From a checkpoint of a small mixture-of-experts model trained on Wikipedia.
Size: 11 layers, vocabulary 32000, 210M parameters.
Experts: 48 experts in each of 5 layers, 192 SwiGLU neurons an expert, 4 picks a token.
Training: 317M tokens, 5295 steps.
Below are experts of layer 7 (counted from 0) of a mixture-of-experts language model. Rows are named router (the router's row for the expert), gate (a neuron's input weights, with its number), up (a neuron's input weights, with its number) and show model dimensions 640-767. Each number is 128 + 32 x the weight over its row's rms, rounded and kept within 0 to 255. Numbers have three digits each.
After each expert's rows: a language model's description of what the expert responds to. This comes from a sample of Wikipedia text that the model never trained on.

# expert 1
router:125072109095130121138108116090100143155103072085118105079151087106138140140145094082145108093114076142141061082183083112151089144107191073106084187169157122107098161127105144117063144109145156175164103148113092186107148129103120127126160126156165169138117185085098118101066113112059151180099149161165153090087096165127172143166121148091164123118152099107137144151151123117136130125165
gate2:159086131095149131146116135098152118103114089155097176111177129139113106140185100159085168178122112181046103097141137091187081158133101164081100157116139096094106195106126126129147113073123114126085082079108143100142178114115092144170078083154145095156122135096054165146133150157095065112103129162125091133098144113100044077156116121138131126179080068070118123122091155110105088083168
up2:088183149106097161104122108088093113145135176101096114141128132109075155139161117151128120118139140111142149127166116131105112103135118120165115110116107129168207165189121090174151059105100143061129166165180108138127137149162127116097136131106198153086093183184175132123113124104150125115146108129129100081108102124100177107125132089136120102103165145135132155156095115149110171177069
It responds to: Column-header words and numbers in wiki tables and results lists, such as Surface, Votes, Candidate, Points, and score figures.

# expert 23
router:166064149181164141089122097126146101127166109069113155117161104168127141145129105148121116111125112123126116067189138141076148164162147148107087135020145142110137182118138141126096108071067155100095128187123138136115094160086106117143179123140128154163065192102104074088078129128039095164169131185132102145126067075186144090156082167163057152168111154133175149142163166130134077106119
gate0:164168185092125107115130136156144127121184152131119131108107139111120102117193135140136108122097184089143106072158195153141136135122165171127102110150152110114102141139136145183137062101184123123118169091118123124088107143104080125107130117156151142195184138093147143204165138137163121088091128126141113152128076206123084104198190089145098146158105124166153140157153082132140141144068
up0:136193140105164130061155216112137106097164134110086136144171070136106109122119103182088090100126163090171163117115168175117123107069147187138087102135159100117136094126089125122158080099133097164077130156145184109100122076090095161147127114122125122132169117109157159163139108097158116091105075122137143181105159183114181096135158053119153098178088125125130120171116076141113127132114
It responds to: Pipes, semicolons, slashes and line breaks between column headers or field labels in sports and election tables, like Player, Turnout, Goals.

# expert 39
router:104081179129153130107166106145178189168131121132158072113131131088091120089161103090099078117129087131131170114107093222218126126150160083135140176165165139145162116117136066146125148111178094166163134159086095154128149115077106092094095123136089140123148168150100157149089096094132132098105076110215144160128155173059164102084135153135164113126212165179083178129109156114127137107112
gate0:204133170142101158107132038092142147105152140107116126155178132145166118178146149069141115121111165183132120073107112114133082131149110086077128129067114157112129199085094067126127118183133059139152153169139138164091175164153148107173219087145165131149130124110071114143138108200151105176148117145092139131183135069093206132126120128135127128110118120104136116087205199152108147147141
up0:099118093081126107131140170120144191143150124163102093123084162177183149145157138144117111095114162138077080088100105109171130065096107177118162170120179133123131063120124173139168147163171145145109170129137197074141158157196059190125199084122120133097111135134133139101131162111162152130141120143131127199146110054169178105121134119135113145146093185132087108119181141144098146094201
It responds to: Numeral tokens, especially the first digit of vote counts, percentages and coordinates in election and results tables.

# expert 36
router:144144186100129141095167084135112086160165147174173144176137116169128135083116126169079136163059137064157097125137172147191114148209141135140132116078135160137125118056102167179143143080120138145135086090108145084120168169128105106138139142081131132118083142121130192165169107113117077084182144142094156106083046127079078103180092142097130101177126171140123116171110156123158107128113
gate2:106113091128120138068134114157146128187118166152099129121151091101125156105139133186161149129112100110128155092169114158123159093082151096110137139074063100048126155105122163151184129134106128171177162124130129126177131147100132174146121171107155066147137161106089180125126145198118172161118099113048157122094113214131147102158107123156090126136119141135097152114097148108107131116038
up2:142051152207118123082084122141118124175141101071100123137131124114105078114096157099140076128095081135148115169144091083184155098155149145158087137109077145136110138122143156084160167140101095137070120116134068188136154092126179130110103126106159156134088100142134111141122135102157135146130155141123111120150146137128161110121091155170010121177141134101133150132101109117153172104107
It responds to: Middle and final word pieces of German, Scandinavian, Latin and other foreign words and surnames, such as -sen, -mann, -berg, -ini, -ata.

# expert 28
router:170150164017171116104168139159196113130111141132168165139114112109106114126107146166141099126062142100148148164169187119180151135173087118157117138087100113078145117152052123186161129076097122154122113170172132102087132177107118144136111128176137152152083227089132193129155120097112062124120112113090180112118107140142093091185118101109128145151121159147082110111097113156066190108138
gate2:100119117104157120115152115130128097127071100140155173140089116178108150083180150115148126123173076119067112142134186096142148093169113126134112181065124152141127163057097103144164119138147128160110116173127186107083145146099101087107106141086124141159055159149096236088119105135086142128152098075169195148147141126129125124103113120134123125170071116123122136121069112082135101136085
up2:086150105134117098116204120121128091108126156124098150164137107136123136097131128078162146135158129103077107106089149140136150128119108130089119131136116117090136059090133111051141129145141180150181123098130153100122185130097114138166136124129128149141166101148136201108168113126071107148131133112167183118124114164105094221138117109138155073170093157100125100136170098131111133092108
It responds to: First names and surnames of people, often in credits or lists, such as David, William, Mason, Riley, Allen, Parker.

# expert 24
router:155159136041148141118121083129190137112077134120149173148177094134128124116127127156151154177066065131066101112147178113146149074225181101066108137129144105087127146074103138180088179110062118161120131143183134112113156139106094170170126143103160114144109194078087158080116086115083091142095163132134182110140149161089063108155089144116127115136069158129142140112102111100077145115121
gate0:123154127097159120067111132132093120110054158124148091143150122157146177141110133142143133116088117179103166102114194134162136104185161093102103108127110098074108177172109180061029118101141074123122084086149110161134106119091126129104150159118145120127139171105143133131164128109103136126135140099170135097081125144105102146172132099078159129051113119106126095107180118094121096127143
up0:122146145139161142090121122127166133103146121203129193103065128137095081108131146153174115150122107140118139128143096143125094120152176124141089193119137124160141146138157095164219132122145136141131156122134095112147112129068105143143171136137108110115130106117143141127083152156216143106121123166107107175141118135194138111116086097126083124135143117159106212136079144110164164128140
It responds to: Final pieces of foreign personal or place names and last words of institution or team names, like Street, Sox, Rovers, Sciences, -ensis.

# expert 11
router:110112202075112108107122139163146163169097097175102159197130149113137130175153128141093059125084127169198122148110112138223112121177107144139084178187104137127117109182120135166200134063150093130082114122162081105117088171099126114154116126143113118094086192142164188108151090074193085164114115130113188145121138136145105164112155115133129141141194111143098154148136113127142172092126
gate0:101122145174107107108099113129117140153065129078200193149164151143187120199075118169073143195126162180200126127126063113172051166108176122105131113185120134110125143141135186110111131120131101164106121049125127148109134153159139096070119116049102088119124116134157171138136107106173090145080158080170113150113093127188123128095101144065195135116156134079120110108096175110137128160054
up0:127145107151174232120151172106135155126155137186172085181113153131184128089211096146108116124131152152093159093136160152073120091151083159099137077127183139116179175151154072145095093105164180104173202165128138073140135149091120117132204120116148144128144123175142049144180154119136103129219152129111125112059143119127178111136106130169070146071143153165108132117166158179125130074135
It responds to: First word pieces of personal names, often foreign, like Al, Ko, Za, Ben, William, and the pieces right after them.

# expert 35
router:131156181114057151114063118114110131133135133188174206129148122173145130127137135113165116088150111139138103179135152180137141127115146141100133153163126077099134149154174120147146138120116105182067155127123082088093105129108179083144099140080130089097092088152169101107106069182163159128092139124119151106118140130120170079114076049169127112087156141088078112122089202141133174149124
gate0:139110160126096168159175146097184054132106156173088193134127081156147118164114082087092108140124114135110142133179153084138133087162144176143093116196143095131088175145176105121091106090133078115158093094139142174120044160116135122116077047140152125114177111194118123147164125159077067094171110143141142151086126077157149047159114152076135140146128199123103095111199150170101107158051
up0:128136104158146129145121129117106100146198145150131095104100154203080125135108127145082103132098165076106088128107084130120079129129177102189132103118147164156149107141132090123117136179100112105126106155133154129138202092153114120041116146150151175093107114102138090140135176130083184154132144116153121084151130169132110187110112189201151146137131130101152108093092119125124138119145
It responds to: Periods ending sentences or abbreviations like J., No., i.e., plus plural s and S-initial pieces.

# expert 2
router:100161180164122134142139138090075171145080140123115201129117091143129054116152089084203123161165124101075094159101158082158175147125120128125091095137175100169125149128104144082093149147062148115162161121127116161120124112107130153134161120087138096126150159111118120127129081090103111152135139169115100088155124189115129114099132190112086102170091223117098146122134126126155166134091
gate0:153163174123142075095121150157109109084134156083105122177150078113164140154124117108162144087102089151136129121141090082113091126136102183169088114206156105165080133183123106118188142127102115146117081202155119108092082109165104120100124045080131115114128099106119141074144140144162146091139151161122170121151136158191083100109128128121082111143166114144096158096157132114089142172169
up0:115153096115063154104102138106115125127139097152121091123081150115079179108095158176097117121130082131168141121163098177110098091116107132084176135121090157125118123149157193134105109145085163157111102130172165093116118145109188148055115114125085154101137109126200115157119174144195107098151139113126149136116152087110150159095168166102061154099148101128138049147111145078151093094118
It responds to: Line breaks ending table rows or list items, plus capital-letter pieces and acronyms such as RC, TV, MC, PER, RSO.

# expert 37
router:137117108117145079079129156101158134134131158185148101167107141185114128090116151141172176140134112151156069104160153172181108092247143128132119107077176153175150114114143135166104162068074124199119160135163128116137148131155087151158114179128132091100118167075115149140138104129072086116113141169130116072161100147133119102132088136097112090152075155136115129133093201172048130129092
gate0:129100125195090157119113133151092145115161103142122159088131144093131111136121144157101102114121116148134112149087156155128169174137097190147145104159132138076123134146124135162117122082137111129157150172117107134153071150118170112099106087147115147173119071101237134124117184124157114143120142108162122072137138172129189119096151168085107054154152116096172197102112146141184102118092
up0:140154166137109136101120132127084169159061119142170072125162124154132127117152109107118081082164142110127136117149155102099177191133126156184063177167088119191140123089130137092104165134110070130171126128124078106111107134134140108094107130109091192127153139159158174135103135186063133140153029124167137116124152164108123140122109168109115139133107119126133133119108125116149111137111
It responds to: Word-final pieces and suffixes such as -ation, -ium, -ology, Roman numerals like II, and second words in proper names like Services.

# expert 29
router:155128105152147157131094143064123153153108136131156202160134113137057093148117127089158118083191128116064177091061140148145161124126171049119131126108107151209155121134092160096136131134113055105117162127126140094157154077158181105124069162118131128174106135153099129148081081066130132103045124103162075090160081067086130176196150118145095197159100100157192153131122120118146121123132
gate2:097108128141132112089079169129089099119101113109097163089163073116106142094132169112121107158132124175146146157135041156185058156095135160156077168090133099121113089125133164115103146147124071191155105172123177085132123147096123131112118133143100184132149098077121149127150101106120114145097183096150148099111191159105111080083083089092090121099143122147168136131110130151129082076135
up2:119104173144114137206150104130126164099118181092059136129127137146130119153138086116151090125083107147162146125116237126102168132101100096132092063179124104183139056125118103142156096077109113139060152090151151084119166103163119146096193153108083126057173097099126094103119082130140174047110127087131091184135130127117110127142097153151154163064113101112150119132113109122144196098151
It responds to: Line breaks ending short description lines, list entries and paragraphs, plus table row separators and pipes and leading spaces before heading markers.

# expert 25
router:171075105180096097160097069109135155083144132169105179182128141183124143187088090171128100166103134172128179006138150190140190136132224129123094088186106156156149135085165168124169103097112146138141079144082168078123156101108155095153115165072112142096168127136161101149145115166165123112114120163188133085138122132136134059162120101109162089133094188115097091091116143091135085133094
gate0:113144169100151108175134122144109126124172063129101127152163098141115119150131098155160086139143117127120133128186191121142119149169042090105103115143140084087105158152182142136140174169132138088110143157132096141062145145096153142148141073093129129139141078107191123123118164152141147115162059212119143161133227151081146137133164111190141148141116121088153089068187116152132156115185
up0:121121131127072104079129184137144125083103179130125099142103134133067141101102157131134163100129127144101096178130098115145104156114135132142191198125148113154092075167127068100122113076072126165033102124104137106174143106159139086146138116112103117107106175089064105100058079107068082134104140086095120119115123172140076117127118126104126137094164129127146197156051143126090075122079
It responds to: Full stops, closing quotes with punctuation (".", ").") and paragraph-ending line breaks, plus clause links such as but, for, However.

# expert 18
router:137133107188135155165121104135096088131127142151164136178137117141129164128151145110101107138114144131173116095129106175164104137126122140108122127112084186134149100113170144122136124125138062102135160118093127101129117119092121150192088155068140148127114142184069126119105109120155108136102177178086094137135161108150132121158140085112031129215144177149117177121156083071158151157108
gate0:175117125116092096164205133146164166134131121081120140133122112161166085134146163123167160080148211135133080106138073142106149087109156168140090128159160115150155158144102101098123146166168102123143135088098088131122133130077124105123164114169067130071112102147132116097066109106141104150118124106111167117101156136150131108145146120130097169086167130152118135101128165118126119158123
up0:105093088095105123097128107140171099101089107096124160064113101137148138097120148116106149106137123170085126143099055143146162148164159114116147154116104091167148085105135148134110122107066116105117120145201090105127181142154144095124106136166129182103119157117117166206111220130144141098120155087107073114090148126150132123149082116090151172106116162165157120197132179116128120089125
It responds to: The letter A/a, alone or in syllables like ta, ya, ma, inside names and words, as in Kaundinya, caravel, Kolomatangi, article-start A.

# expert 12
router:122121192083096098155149075146140164129157112144137126169179152103151146150083133120066131141071151122149148139167179087152133157146104161139166130153134123107158160118151133160039160126110156123094065156119124167059162162119123095087173086107106095136062188108148209119124069117115098161109157119170161165138173112102104122141110135123177073086139105079085116087144121095079129107098
gate0:137152113115137149127145154134094129036151146161149146133122141151123095152110107122164176088089132128121112080116164125188095120164056129116117162100093143144141161140104085140161124145139178108159098140122115144111163061154145143116145147145096141128110161130153129102136157143121126115113109146122199116110052115151116115127116149159127094108155092140148105159097130110137119166130
up0:126068115102096070132130173160140111096087134174170099128187105175106170092118154073110156113188117155127093142211169134131108118135143044086140149096166112158092087113124091111085144101054113099117083113105130152102116117104123142180113082058124163109101080112168114126084080138077128138103076175110133121143204123102096112072119111144121147105109108132145132095090124108156096153126
It responds to: Verb stems, suffixes and object pronouns in plot or personal narratives, such as him, you, love, father, yelled, denying.

# expert 8
router:184117141079141142101134058182164156139132134119132116130127130176154135158169128104165143098155114174112092092087154096188161059149142052103126177098099080153209109144109129121109100142165123146129129143087134129140146161117097177097197134198128119166196164079155110123170136101136105102117155179185146083118146100159127149152166183086163144113069153115184086124122149121149090090155
gate0:087110116110088097224167095125125147084145159146160137107123179156161147168120137123182124150088079193052064178112146090121096095106083166134139116120181079126102120083140131173070201100128139084118146108075068122142060158102148129124068131069120041146104153159179137080165103140081089112143162166103094175103141178153105118146134117117070178136116119080087132144090102080124144148114
up0:101058135203168093114064137124144179133084136076138121072090120146135148124161128121096128166159171122149148122115080094143093135118082122251137098147111150157131101198104144061211123128124132110155107089113105120136143156125115140099167203132138175127167138106121059142104108153116125126114223092103110086092096129155108116116123142156155126116145074110186098146151109104113125085136
It responds to: Infinitive to after verbs of intent or motion (set out to, supposed to), plus subject pronouns and modals like he, they, would, can in narrative.